config.toml
num_hidden_layers = 10
n_experts = 64
d_expert = 64
d_shared_expert = 0
balance_loss = 0.00362
balance_bias = false
init_std_router = 0.0107
vocab_size = 13250
norm_eps = 1e-06
learning_rate = 0.00902
beta1 = 0.93
max_grad_norm = 1.0
max_seq_len = 512
train_tokens = 800100000
Below are experts of layer 2 (counted from 0) of a mixture-of-experts language model. Rows are named router (the router's row for the expert), down (a neuron's output weights, with its number) and show model dimensions 0-127. Each number is 128 + 32 x the weight over its row's rms, rounded and kept within 0 to 255. Numbers have three digits each.
After each expert's rows: "comes before" lists some tokens at least twice as common just after its tokens as in all text. This comes from a sample of Wikipedia text that the model never trained on. Tokens count by the router's weight.

# expert 26
router:105093126144097129124120107152172079154135140107147076141137171165216102154175078130146107145100167099076151148095105121116145167121153151164143119159160079104158130129116147129069165189136107160059106153081153136140160129152140128118090113121078161165078124146183098088073127119107093114158095130065151167083126101096168130109087151207131146130204199148106144109109097125123183141133
down0:088119115150182081132108101132049117108181112084188138129129124124129139128157131126116110105171171157170160120093110121128135134106071103123150205160128153082127095139172104078083166166153075144169129112131110207113121080170147154128097104112111104108106084120162200142181174142120093141162130173103100152123135125114180157105068054090104105094101158080109074120136135147127064137132
down1:141140102144127159162106140195140083105164172087166152100099156138166074165126076108136142159098160168159128184132143137129098127090161134100082202085114094140130109187130158084151120119150136098156159109139087134160158130086152138121139133133092129154057094111129090131120148171125116186166125097171179143048084138159108155129130170069138222127144107146108093129107171091114139181184
down2:130157107139114052174161109130180149140105112126115151133130133103115128138146118093121173103135067172099109141164150115164150103053130137135101099227088116034094134109091144108180081097106118162144119149174138112157081124131140210131165171122152077187153131110109138053099130077067161110159162109178136147143127135099141118151120125134104106126077153146166174159124114104082147109107
down3:110137112110146131109118126137152201145140160121127136142105184169145107112174113115092116138178122100111125051127182061072100101115129177129112107145119128126076127140093187119155146201054084158138070080089089109126110096136143166165053138156147188140097157066156175143102121117111156108130143090101125139127143102140112120196092156105139135146157092138099138149174169094105182077170
down4:117130097121101130074124157091098124136183083107075148110097127099099130099111141117151154085073146177175106132134131154146161063109098174168129094119185084093090095099111141191109063083123097077110142148128155131154164068114135130098123171139094091149233115148175097152132138059099100124117172155152149149091127132163106153156117102116100105179101094127118153100081126126095121154198
down5:190121180140113184123118149192160066134148125079132153100100093107144133138119117151124145135162096144158116161097150125162086151170162124142111160063148155144146145119124145135141173137231105120111142112166160141151121160096193169148186158130089090120088133084099127143131136158111071125087149086163164135092085150080139076091145147212158147138128117160098143099051125082082103138154
down6:204095139147099092150147120107091134097141122167137133115124138120110154080102070104130095061120138127112123130098062179163159113108096143125106066136126121086058118111123125130104131089111143162181141135170150127126142051169189159130148168124163166131089110104100122137130112174153151068188175079133120164152113172136132138139207147081174164134119120149193087141095195101120101105178
down7:100151182115162194144160125100155074110110103196126088137121192113127072108134107182095153207074121131162108116118185133070141111092144122104119134158129146107167101153112123141140173124094090141129159165125145129103077182111136125080125132168094139120092116186162151100119069108145144108152147082133157133113125125069091119178179095092136182101122056115154143175090136156130119122045
down8:163090158095119120113142166109152133163076116149089074128085080180116099119137173124083154148128147101093127114160122169094089112122122122055104126081108136076079201140116143092167149117101126103138107127073122116145124110123073073122132121130118186183128134147184177122134143124143142145179172139114100170194132084162119141133133163113100186128106099165154141163144231177146084071127
down9:153172125175094103088166128132131163198142153119074114209127095077148139106118158099101168110102118144182147094112141077099187119158107099206119142133102099092151151135088154130121100158088071164136092167122148130134101142098133115111164157145135101170099111093092152137091126097141092104133131117202131163118156131099082108098140077134213143144114103085187176079116130141163069126080
down10:165128130102131092132075096105166145135119090129103154203130148162133152072098107091131146094125137076082107142096142083124166110173140121131156127158118134142103179144068126105156162067116118144106116154163160137094105121159144109129097129127102136161105185142179101073132137129120155130122098083154120152130112152156155078138183193112173066133184190126099098103107107225102178055073
down11:100168055105116097100131172151105089134100101100139114144109143070165176113148183127143136131152145063116118095111128140130138103169112087084147133119107157152096113127097115051147126179128150211055176145181124129080123119111135180054068149145169162151118179146129146087128165123110174119156087118135132181097081088125181163120126101150135148123085140113089055139114174149126113162146
comes before: "9", "0", "8", " |", "5", "7"

# expert 63
router:101128082163122147093116133055118197054129098158115158113131157189137092066170144154121166143107146103055112103129140085082049136151131128152139159083148160144166183101079062131134085139181118138160122073120097090121074157164072125114121114093109161133075136060131100147128109119109169150126136087145134096167160085113132098131129138128057145179114096115119149156137102106114111153128
down8:096176118142093142142157125108129151173080146118084138132118176216081107120096109108113119098139144189098100138083152114165136130130146180087144125078130106079170166134101112092090215135150100182132047089141102111159125115151133134143166107190129080181110101154110107150138120097096100151206162135110119113137167096129061174112144179119116178141115133069158175126107179117131113121138
down9:163085115199085122166159152144158113162091117134139131142146107127124097184091093141113155159140112161075129102071114107153087118131120148132100132161161129122107072082111132122183076155149130138192167056068082075117131070188098119100196129143090139129139150133145149096121132141086156083167154140137145144102108079167098123144192145123151109103155079133188129105127197094061092137150
down10:198104149156101137097112088137160140124117162150181125134126180134130169063114158109150138098112108137157089146109209129153145096105200137181147151154105118155164079079152140120193081144120173174118038118147106182176106114096144197080096129136118122122122143151090109125153113142083099114147102170116145070099088130090093115129150150172104115123108189142139110136074161125086158136070
down11:110115169116101161170068110150151184045143151182143141095128107140153140117147129119123179191135173093104104100119087135121211163145120152154099137126144119084175078115129155143131110154144086196122143112111099142124155121158131122147069144121080076066109143149076095081098123186108094158119158104146103088155127094132088172076101155168121123137163122111171206101124080094102164094127
down12:087127148153137097127104146129157182078080136109219151152149153103096139072087086108179111122123086149156195135120134106144099160105143162189138136155164147137082140108106096103117140086066184138113121104178079150127172141139226165148078182139072089152077106128130089128137109137135155107145107119146126143146124120119171144130066101165153147101120063100121173115104118083099141079158
down13:095135157163139142079134143150082127094160130097139120110162206128139185092114123116161090142135141121094128120123103171151109169113075087154113122035076119119151101109155158086129159109114112120084163062161141181160154154078102151143132138177170131101140109132125174097124118201119168153124119105169089170065179132119172147146152132086120105157118101170126099076123157115076161154037
down14:100093117200105100129117116153144152145126137120214101108078154146121073119134109105150119087092143125177114128182106126083111082116089112191114172135093164075104119089112118091095131167080164117177175086162100139129092053106136141137101125167184130168098153136142152168144096091108116158127088114133090164140173159141084083146058159087139106093099168085124177132099151064091115132135
down15:116203122184151157074148127094190096169103116093125119052137096141130081125213122095130152138106110153151091103131096102143081180126143110088130182141190200164088134166111114096138103147104124117153168126114119153130146108090103138097101077176158071121105103140081132144118096126124117092100099110127177087155185169119157094117058135133101134128074092136138098154086111134118110117060
down16:141166153174120125100119114095121086157142118149147141093151074084123105073165106144122151095126146122144143181130124180140094112122112090084123147092112105139106255128119137138093173134139149191063113158199111100174171104104124134097136131188094095156148161125121104152128145177139155100125190128121158105162172150131219204140158108142142135159085099083101156095130166154151136118125
down17:155118140112169083123131054144141164117193110118118104156121150133151095114118126112122094152103147138103171121131095117119154107130124126041075128074181188162103160119108109198116122078121148087124123037114162152093148204117206135099186177067149155127145132150096146142143105111133109111161101139183176155165092154119104163168133126162159135058087128085158123122121098103102102114145
down18:162148108131195131094124140143078121167127153084136161083094093136111128140112123093078152110107052074199145131139127168082112191060116097112126134105089116131073101136153130164193089115119106152125151120144099199148127163082157126170111127157141172098116158175137081188119080170107130152153188096188081099130167127189132122166141122108186146139145134153087168085128148144135149139139
down19:151143178081178189094096164135177171088147136090124126112094081082169096061168162165062137099118112127102133113167149116085173151119132106142151105166127138104156113127116128106114169123119174137137057127155115135166143087157103133155144093127133094111211175134157132077119135077108109085109123136126117095193153219152113121196128123143093114188094103150107194112112137090112148100137
comes before: ",", ".", " and", "'", " of", " ("

# expert 30
router:118123120121120171157107121168115167166175101150085152093127102117159146138139113118136150184083222117160121075138170140079117102136157175079066097124154075078151108123161167068133175101061134098173133157131129119117168155133089124148153124114142179128101074168165088138069188164093194153121105156139143112126122191131128115075131115121145094122159115125119153175102176178117136072142
down0:112166139024119152125103132110144131106094108092103124065138058122130112068172152087125182117156204127114122147156126155115088160154112085164084129096100126144125108102075124171096156134103124144083085199141102110178148109088131135144103136087146127102155175100168095108110158178192088146146126134151148118077103103190096131068114114110113101073138087102112174120122160100150141081089
down1:167151131094158138065118144082104146178132116123095133106160147134098178122158150156136085135122177200128085100160100032123063133196165100089157141126165137170144107129129128130118136154143084121112116119118150136108134149058142098084164118108140189126172116155158182175125126102171074075118130121168095177129115117069149157107122110157107060106080126102159179131100097100114158110187
down2:068106096211083114130126115100091092174152127112156109146103078080138132064126186083145109119170122098047108141138111166159151080144155076130195150114137138143106108089144135149122140142103131144152157144094157130077113157180157129149169106114104128123147154102121179237147145066160119096122114123149153142156120126091133156121106197096176085124133197141144143126126107149101149145064
down3:156114093141131142123135127079146164088158087119113084100136123142104144127115123157103113080113083091157144214129088133161175147094121155091166107148106153117132135088102113147142109153123161108132138153160202080159106107065076105131072111136103163087129128076124056092071154098108169096163099175135149130156105112125146058104102053077102129177167140121118114201102173081136128080150
down4:122174047111152109113098127166126115133126131111198151104133135154165141139132128136079136157165113070156140108123148118085112132137126154116179101137101150124175110060148123144110133086127136211127104099145128162076108111122079064151112144160150092150125166110141047126139186153111191104161155124174170089137169170183068170182174212110127129125140074105098151164128158142096147122122
down5:150164159062144140070138068109133116090121150075120128104171107141152161086120127111109191206138150165140176143168154128160140134143119113108115112183127114093137160111131134175125107154127144169109127076109164098101140125121125150113170194107104184087173129149109113116156111165054112149087118120125194081175160112167151156149168158224120156136140127059139149141109124153199080116129
down6:065095115151178126129160148130148111131126041136119105089141104113108142110122097138092107131077173145096149089104150166221162101112097131170150158124116139079154184101137149099136065143093143144119124155129177180141179079064160099108127105127174159138098122099113150118092092105197156138093117098196054172089149143107091101137141112131174138132116164098148079112176147167116090096127
down7:115147129143180074104105173096116123096070069156122120118136129093151157152170075115128167157198100140170144125116092109132148119142103160113173115087144142132118147129136088097074092108113145116100167160122042179098092107096097039126117163180171097190142171178133091114110128143141118134079153078117097121117131074115140138150134151172142170118116099122176064145141213154154119146104
down8:085154146152151133132052161124113123134131121146152127094140181106125157088153153167145149105150089205131176081139135177145112167109158139134134115100058151085118195130125163106080136116160112123121127142137127176112032097111120160104115087192188099163081142106167155099130107132162075132135123133065147149087128082129117148094114156123108091168119124159085106135061078108207153125089
down9:200084169154126119098227101169119116117115159145092109111116111119097165122155108151140097097098176092150083090186155137116140101091167177114098125157154069107148098158113152163060169062131131132102115132140112121091132146085080089158109118172104063127145143184173150106165152141179078131095110172120105102174139118146124130195138076129073129145117134132149112142115072138129179153166
down10:097129116112165180156119153195134155160124186097075094067149145139114097134103089104077172209089157130153098152092084111127101145160125149147102087079112145094120095152106152132094127116158171175109122186138160140132172131082133129117140141117140110145132158146214158165104144192124100160157084116163107135065152122146162153141102110125075057127170084055090120128113121094102144142174
down11:118164130070150148143133067126130079048110139114133132138106148115161136119156115140109161122114170070195133109093065113135178097157149096112138170105167139139145104060091114114086164169124084073116166168141125174160140113112086123099092179134144095167102173161106117150156151205121134137097091181140135117120140160111148112133125175089200121104180125111145144155140066182134180075082
comes before: "|", "-", "\n", "The", "In", "|---|---|---|---|---|---|"

# expert 53
router:077180114105106158146170084044185182054135093162130116126135120111098083097133100126109133151101098174155154218112137153152086170122137111089115147161131150085157139144122143133132198056137144134090154162149102104096129122162105158164152130105114110136104100068091120122193160146114148215107126112152136090128115112104125134066109152107119125108082124100122166163158112048121151100148
down1:140118158215123133107169123166161043184103108099111122141096088123084124124100113162059062128127149122161086162116140182139139139068121134085120131107203174104090120114186112082114128165148101153118114117181173180156125102094120125110072108115075127168146146155167117141104089127131088111104101112100152138153129114127120129192085115159097125162145163190098124125064121176182142149115
down2:100137121130111158153101171099115064120124144100154114109119056077154157070185164144133067176164145158126134112107154098132073118103104210146101119119146160177139153135113159108170158115153090091182172118148088120159143192066070135047120143128107113108143118142137132169131162115092152106112117193117160133129198178135140152100107125142153141130161175130127158146074135105113100202094
down3:092136203177103117132106102128114107124172120152106135126110112080140097173108126191119143180164165092148151168134232134142136099092051084134148116110101183138109171097122124162111164118113114155150134089107128110133138126105058123082118100133116169137133208137160131163074089138101096154109179177171127143073126154111098168164149087129124082110150100139152145140094159162056101125175
down4:134103068092101109145104140088153102095129146121113138166185100156111092112154101166112160146125124169047045083131073128124101181148143060132118108072178156155123071111173161168125101121152084147174091166107088102121145081162164119101095114097127166154159145124168175142115130187181171102162143146162164143135186125116090189117165085104137140127133136141113113189146110153114164139158
down5:125115067133127179084110140185140083126174118137145160146162137097161134106133083096148182158148082191139184167084125151136164118128128119150130175126128085152099123114129123148110165157136137210138118079131101166142083166106122152159117135127141142193134138112113104163100158120114197068072171098083145120113129062137151211149112107136100159057160053143080178166122131134157118118131
down6:125117168094137079135132125118130146124104114125078147109116127147127088057142167073111092057134103112092107133143131138083163106159181118142140074070104120157102176126135105146165127086072074166135128176134145097178165150035123079160169141112181135114149195156203093175116154143169113136129132115138130125168121136161161181106166148122108125098103114118109116114138129153144131016112
down7:038140144151163079088132134149142126119097117120157125136149108134149153135172137127107111105107094104117091163096129137148079139222148152119119145163154166141106171137122095131131136107134172084184165124103098068070068122133097098129174151160123107102030166121164174149148164115136097196127116084205131126183145089115087127114137131154082131161108069189154099133122153105161142164107
down8:095127108114113116155114138154143130173102147106102118133130114080115105148161107169159092155151087147151094146177189058180102160095158102109110142123178163145116085179125128158072144096167131061116133150116103154123138095094102090133152188175095143126182063158087108107112078133095098126118103121127151158074137091125205164152119206190174121072076134110119160073113142139117176135127
down9:135091126139106120147121081163142153082160127066122119125117158099139123110152142128156120123063163193136146139115121137100150155146146167171082140079108197125171133185136147117103156103167110147202135078134144134151151100127051147175099093120098162146111083158153132201085116154061164154159171109151142109168124157131134105148172195144101092082086139116141114182093105092070128200131
down10:170115119121190133120150118163101101128096116140160174125153149091083097129133146133149108129054089079138154164176191090089076187080126171167077121140104133137079143153090121097124072148136101110124142130111118123113054154123131131109089125090125167096130174103102143111124137081035176095140151138128146103117148176107179124139125186174158117206141207131162125137159134109075137148138
down11:103165084064134123087203127134124151106089085142147184085135149137095140143038146112154147083131136144133115108150119180119153184112104144121102130115108080128141155150163160108138170097139101090122078066141190108141134111145077132132129110113121149100166122150187141094066120067086156123126140123143147146190106112127095185157081072186130096136151093132190127060079109164137160156109
down12:102161193115107111051135152135154151060183124071132116109173141126119090110119148147161075105061116136118141121113060144135122116109087083142171134116091105146095142111068134126164132173166046154141153167110173102117127150110196110103099113111081125091163120148127167167062164163117119105122095101111127131159135130121173102085125096164063137196184143107124127162077103122109104127173
comes before: " |", ",", " (", "'", " States", "\""

# expert 35
router:136127121151138112135127098082137130131129161132154158106124130154082181096172148154122124125051128091197118103112108134073159139107193105129102123118118168103154140111166158165126104109211132075060079078120131139152120149167122136064133104120151133089102066127073124116179141119093076080154145142137142097158055086090089127065148152126123140102153209158088112133147148178144138088079
down0:118071142126150125137105126120142169153146143095109148093103149137151118095080051149172188162131116139084149171149125155122161149126085208121100154160155110087083133102122121140091076108116151140124074126109134116210125060102163101149176126120180203096029134154123116097150118073090171163080154140102110159141092166109097183129086146126093154124135109153085098116116086105153113127120
down1:136199184117105168148117113157150145125103129126130169114076137110128166159100177121112187102114131115123110085143142107132130121085102138085180151102127069096166175145173144049095079140147153129099119104150071101195124163085153172129103160136178137127181150088118096114084106144127173113134139141194120157170188110162108134106105166156145210116117105137100108145068087107092093070116
down2:143093114154125108135134083050127151086174106160125137119172138137104156133140112038128103154130081148143101148133104146107115178164150181100064105129147114130073164121124100162103141127143101147159128143119111165081082115177127153096086127136058150157126135147176175117115154143057175126181196081138122084086182152134114081128090132082145140134104068140161168169128136087069113173162
down3:145119148140120122100111098142105088140149103116168086135088134138111182132172160166158136156179121101132152109120142108177160133056118094081168201141148154129106111181134150165115101105089078168166154128113064136157185169141102125142091148146071167121120148178089147093097088071128075138107174098164107139113154080153113103161142092143189165172167157045121089111178122163088131123156
down4:073141125182180162099083138150107138099092108111082152125169184139148094128142127110132092107098184169150199130112061051079102151135148110127168125119105122088070128100126142079142092113139112126148161085193138168156130144115094057132149076080172109114142161172149092214158117133136105106148103132137128163123130189141175100080112131182125100064128119093130149118166108122137122147154
down5:191151172151173079160204170086080089054189079125138154093132094099150109083095095083087117094139119178123073103166101130140157099163120106127117118115106126141173106163093124135110126098149158120202145082107147132135131113146151101158149106065129119119133186137144129105170101146126115123098136073155109103072174055153128121126176151123091169098139084143160152170119138106125088175094
down6:158219068109128146149151168124219119159143155089140094118094129122135125082146066127143085111069146175091110104113106117130117154112102139139175156104154198100142173129069134146158176125125173172112129128139139076099153085136101085112097117169127073144165116169134178138139112181170142136156133145154138135136158134109076158126101112130090100150127161100182166172106080071141133071076
down7:104112143138157141129132099152116108133133138130106107119128147120112150106125070100126128143153172129150143161076062152175096113129168128078145116103101147130197119148101112076152114124174112055146141123162117189098115072133121165153214179067133111147145117168190150114112154206131118109095128117165106073104092095126123181162157166194114110139175147149097174055099146134143146211111
down8:126139144107125121197084107110141148098149191134164162157157083120123136152173179183091172111115137106121128125157109178147096125121119161081159100126177066079095143088189145124102157163100168116184103145111144137167060131105100109108115059137169196058150132122118146122105136100125120097167107077117160130125115082104183083116123087111095083130140080143128124080171174134112173179169
down9:117027110108096110112151152140124138154132107061183080096177145141160068122094084110147143051129157088113144076159151113173143122094133156124158138119122115128098122141159140129154086144153085083083147149133075133180157153168133102123122135062132118142158189168154154144086133089150134117163183133190165164086109162104104177182150183085142084104087129086125154142123120126114181152139
down10:178148113207136154083106141145155102149147114109111091192140165149152149184107115149188073067107111141127233133128139098100139142109116152108166121151101149112138187104123170132170151113142125147113107110098141162130174106104136121111142146161158133181088089071146153160155174151090197092069062158048134091141125147088141189128120122075105123161146128094106149127113169111146127147131
down11:115161143108140178091154177138101111138087102141161053149143111075125184078171121182176122128089160098157115105129155159150179106124165105160073112150128106189163146176106163101097210134110136110122116099149181087119198129139100169106144168160112124089144077112110105146171138093162083143149134089069081146134116144179107182101178094122109106134120181096129097131117091129168168133110
comes before: " the", " a", " his", " an", " to", " well"

# expert 27
router:164112150161061049121144152099149104140120124146184119164191181100116103158137123089116132115068126148180104103095109181126121088106153065120098122136129102124062159131207130177128113058156115089060126115127131103129147122101128147075177052082151171107137146122139138141124139117108147154157101130138116129125089168075141149106129150147187138105097153096098199150118067131126128152188
down0:091105121076144138149117107105095129124128071103123149107179107159139063171077128129109104119091100130140114146100174091133091145103023091112147142097099095151034148083127127152079116147106110158092098113128190105164134116104102148112127043129107161129092103103174144126184137117109118162111153164129149092158103091168114077198142163073185129135094084136154145099124129156155174145158
down1:108133121089066091149099126115085089132173106149131117046145129098188137155118211094127155142182108120099147074121185142100107113085135144108154153140086119131113122120134140120106064102104158140053146159080049194141182136115157176101112204104126105115133113143138105087113102116142110122154128102120159114114134165160097193158148107078123152123098124051147090123077130116098107131174
down2:133162109155163133202164099107189196136122155089078172115106109090126218095090070120115104081087093141157060135189149105164125163159146089079159099121173129132131134117139087145139130179143138086125078135166062131161154160156134119070097127147119087110159171098151129133174114174115093121134102153134130174152127094121167101105172112142107120087140090111132113115144125069160069111133
down3:095066089157117095119140108122079156103114092150098044109166154199118111095156085113124128140162188168117153131157075156135147105163127140099123163119120126100101123080128207159142143110189159096155124150109174152134207149070099114183113104124107146149171163153161121138062127188109127170143122060140118079163113126157147166147175143109165133127090103147119127159078146186136102146142
down4:061131115112155155099072082108116129111102106076051071106127137171196130130131128136148153096208146097138136077186076123115145138099179162129106127190166117102116083114111097127134160137101121162050111159100159172084114166122132107197178100129147084156172149123132159150142153111090131115151099129151116099154142117137131164143072103149086166126161149086185168122144198133103116144124
down5:138113121131165114150155138085100135164121141074123187114150119165184148100100168116094127168124146103111115100145132144052093061132169159104143119068103153096124137120129125174119121148085092123168144118136124073136111049155121147164053153181134143112174159130112153090094190140091198161064119125113131187094159142132109119194172176110176156164098113155143147077123097173089111146137
down6:128126124121113126122197141090137144126157167198106129115165181137104120139128162076073154124132116157120088093146143124142117142177158130138144095118156121163130144111134111062139180111110056117114158081144206110119134123177136068115117089135108039156176124080064148152152121163152170118094163132160104110100142123183094121159124137088096168113111042183109104116088186112168130085095
down7:119131127191139157092059114116091124148128099117218125130106096111130187154147116184120142103155137132129167111074170117199122144116113163131150113109053155157112154115093151109110143169126134125111147136095162164142051110079129126128085141157092142131107066185131074107136109143163132125116138106094155198199124096152082061131102103113078049110110133149112099127081126141155088140083
down8:087098093191153172171103155047172154191121141116115137115151135126101158122125079163160121144118172130083200200166136132119127099147149121128121112155153177146092149151100090092109095164134144166163088102108193166092054130153138170129117092137133119158105141166070176216157121163156166165099141174109131116095105149114114079122103084090132121101158135104116067155096127129121143112150
down9:172144210160165070190134132116114130145092084097115103125161121160068150085098152099075125127091109197089058181147075166146124095133155146087122080068159129101120120107144125101143149150118070146170088142094099069112141148079092129121152103121152103139149131142118116105162067134135107098097111144108122117062149140129108174168123125129122164116070047107098097166167124121153139134075
down10:143172130140095079174132106113093117193106153134127169208119165135149113087174133209118077101165172130153158163113110116108121130122121096102115169104104151143121118115100167141096122115089168087141115094118112173148148139115161149065128151126150102129176120099147110092175108098115098144117149095088099158031102192182189083103145126113170166124150141190101151079122138148187174092115
down11:145106099146111108148106143138173103075115130168144121057143087141165133166121135131100084173117144169166117089109184151161182166119102093139080124113136037137146145130156089111159123129082133107134142180154144097197102143120099154093121182101089120202142136199106075147125117120128111060169174133135204131106149065124079142129148105138141096145101103163166186122167120115138118185131
comes before: " ", " the", " a", " September", " his", " December"

# expert 56
router:144116115120151153090113145098116155089116123115090138096141143122143128107150076096076149122099144124063077126133133114135130113178067183178133187111144149105193176152162055135102133129165128148228142075141067080133147108133070083120141113108159123098151129120144141142084099140134176154091119082139156098132189131080104073129115106135131154174154083094151155111115058105112129161056
down0:120159174102121118123123133189107141184170131130149199059068147131135124139093098082165112121151094195148116149149194151104118141189108161108133116154087143148099121143125145081129148108042151122122105052141131090134162130115123245158109147146130138152183131132130098144185107115080079104150163155154186156097135156099116183116103152122171112067120126113136123100131108109164132120143
down1:145127201195128122169128117112103180079185144136160129126111118106110080109171137143181069125131175105125117054130140186141122179116140136114147143115133143084102158129135090143172188061171083140182127106117103117148117170076136107145152086077092042159171134117131132146159176137168086166146124125124148112156175097148109155076099140118148133125145104076112157134066114137134091194147
down2:119125147116167052188153127085121141102140127194121133095093141088133100155151128087182127102114101129150141140164103108193145131116198107076120152126105156159120106100099137134130091115137186143131163101099108136116114139078136127138141164113097131140105144112153108075130175098089146166160163187141155112213130112130086154121050137097120077126121110168222084143150160063100120094052
down3:112119149101123121116126113168137142164127187094134143162099119115112123081148139107123115133114147117081082101189127156068144114086143195065165147152147103121140097157126168114103100107094100137148132107149142176158155060086158085112126100142113174183137146109141110189138132177120116167161150107179131094205143125202189064130077070121193142119131173058133117116143149086146069133132
down4:148161095122091129134149205140107070120090174142133145195129180154160140107133185100118148122128112150140145080128083134116104117105132182157127086149090147208126100167075190071090169115114128196102117211112102107168119095152142133146158146132131090168134119134131116160145102103149112133060119089156121130123115122129146124120084157094126136122161176084090100060097172073069113134075
down5:099195119138118110127119089100105176177129138130091084131138075136121147085169137151136112188145133139140184122084146156095098131102084080134100140046147146123079180130082151145129098100143116156112084147093109113150102157152146114191134166144128101100101120148105120097134148164108221143046128188136126087130132172136134154144105169158091147132118112078099171081203127130168206118116
down6:093127171120122122193124158133143088181091134157168124149121140163152105144127076106132102110103135085123125176138115081155115136105122120154146081193127133106119108092099057094079136156110176159137094182205152132197124138111116101165080129157134106098166131120166091074142113064115147047167133106145126141081114162172103161142106129117093173109129107138161118080117134125152095026176
down7:142116118156146085094151094068104156131176035084142154124098107134142153077116154102139161159137159117142146096122079049165146187152092111185080139134118111130099143165119119172094139080169127145169111141147116169072136129109144140112078126152122103114114149151079135049135159150100065111138145104127142146071130109165152217150118108181141128140132164115124182064134168118182136090139
down8:125097129159166086145121124100133144158080169133109138081105099101115127177146095133137087124117107105129109110132167128112187122131064152051126124150110150153132158155116150095174140176090178142122092145105039100156151097110087195113077140172152086161144150103154161174113045123108179124162166097117119166098161140058132138078135171170103131168107149166131128100151128139072066153175
down9:176130140193137155124101148096132244089132138103122086132109112101116164069090188136138155123107118122196090099127064176130154124126103137108145125116140129126050084113117168100121086073132099120100095107154120155126105082116124157197142199134110153090134170139136151076146131171138168090144145109137075126169132130117156198120134131122119139088160114125148167092109171041132133100108
down10:180094130123148164142128096075180121145163110128124123152090133030082196107090121159096115138117144134216144103153128138101117132116152115092146136120179121171128158067158116085124128154067151140053132183080144135080126183094070083122119073184124132187094154112110154154159084114089131107127178156128131131169156101174153108168115125155108102097145122155111083137124147162167128093145
down11:139192133209133117145151079138175116113180119144133086145162139138186110090062122157152186138146143119135098084165139160133109067176140133138086068115128108114148117105108108135087124093043146147168123173098094102120101151142096101105160139134153156160097112102112060093101161183131128116148199104100090171164165077129163095152189107118188134169110100137118129170116152101082112118128
comes before: ",", " of", ".", " and", " in", " ("

# expert 60
router:116069089092132112102152099122131177201158193099139147141185129182140170095146185127151150194141169141122127127113070124117118170112081158166154131108144124165157092116149151106161122106109167114134087170089093113083123099152145155155143104070157082139139110131104142135133141151137102108155134065121139153162099161133157151170122141126174034197124184104138082141148201155110175173125
down0:143123163150076089108123127114151149092154144132091155171114098168158083157132104104159161154152108112117116179167118161137152138122157140148118099153115185130077169204071089118143100052107112176133149168137154096134106116158162124160153116046120114136134170179155167140080101113166192104096171067083097143108139141168087139121087080125115107130152058204126157154105139069156139114124
down1:093127119148148116108157132154143057143074127121111168113129080187127157112129098110128106117148074077131098146144177115123124075118151123108175133123119124079156132146158181168127118142154087126176115104160104179166118107165134163155091186181204096104169078103191100125151131142100112098123123153152076115132202092137060119151175139139118147143155151198080095182079091094128135113186
down2:108139084121155059153118140123144172079102155160181130145152059126161140059096180136129188214105154143134145105119124117138160095099164148172143116114125148108152142149156127167154107101183070169203141162093126085097101081086062141161145119183128169121120131124123125084168165094126144181116123135133105092140142151149097148144127164200047104113134092098122133149084108118127084110128
down3:129159143134025026186147121119128112164131140102121121135135101104114098135138120156184088164147171130116087142128122038124122156150127144109145143104114155135104118137098123156072100129157103106136125162141146104147111118117218091114120123081161108130105155136127131172072095082120117150109066085073106143118186153155085107116168145111197107086131076134152055103118198139145130116150
down4:137117133142187078151111134163144128124129115144083120062127107130164127041100120186110180079113111161094067112105139144147105141148130154133151124065115110107075135216145175120143083114153086181155146101093165163171102059140090090133142123114104107147156112128141119114114161220099187148156160112099112088173118080101138186142142171156086126112153141153141191101115111155112145139110
down5:150078158149194195096118143178074078127124083115170096141083094117111117179071099153149107155084109164111091121129159124118128079106127133186141101154136123096101151115127127137156134153140114159158163170095183140119110108098058158122110147150148100159146122111126124169088119153107056081089193160172076134145089073138090135155176136164077164139144106167184101136097138151172112155076
down6:108135127100168116062125164110143105087105152165145151199067135153125109124143166102101149078150118078161110084109154169148146109125111137097130161149156114139108140130216136111108135164077089134109089096156143092089087158149108157171117081165077142207114145170166142145184088150068143170131088063111179116143121179150145141074168143095134101076119103153109123128119129146144104194166
down7:130106112177087131139116130059111176136119148100106127113173137144136109137178170085197109185157118098104151137122184121052073167081125141119112096152142113072186130124098071100149170079105148119165131095150166101124125131177204139131114120110146173119099100111081150123131123078103142099131159137161108095095190107158091107046113066157141172144119124146146130111102166128132066182142
down8:094121101148160168076090095132096111205179167119146116083116041113075156091137115101115123064094107132151116146112070141135117152110163156128092127159099141121148097109137159131118164176149124174130159127143128198101115118145103105171166117127190135169101108204130110162085136147102178219121156095168131097131176111088132166101113118164096126151123123087100165135183159119088174094151
down9:082162128174166115150194108120077107145076075083183116125117202122106075171109083142097113105137117118130102177148132113131109112105074139151176162171130160134142120150126133119115097187115152108180173122185097124059113128111133151117136107129149129143083150130141152164107085179143123187135151096118103147094149110138146165072008148138137090138136120095083080154107130099079162164137
down10:174143161147090105120141148154121109172103193103136127117138180097086182184119160161152110139111130109193136147151077111154105119115142123090098143177124158161061052126157170109201085071157130102127125111131112099133148112141082146119122108111174060127144207112158161168089067166113120133152111158074118137139188152130146133087098192131123116178130151188152094074135131136124138095125
down11:112110146077075124083099160132151168118111110160095164124133120135149135070117102190113115171115118157110148098112140198151114098124138147089127102156124143122154120102132029133087156173177206075145152131214078153163097097138122127162156110120139102133102113095162121145148172145110172142127110146150118150105122100099154117138120094144156182153093084172119151100058114103140076203200
comes before: "\n", " The", " He", " In", " It", " This"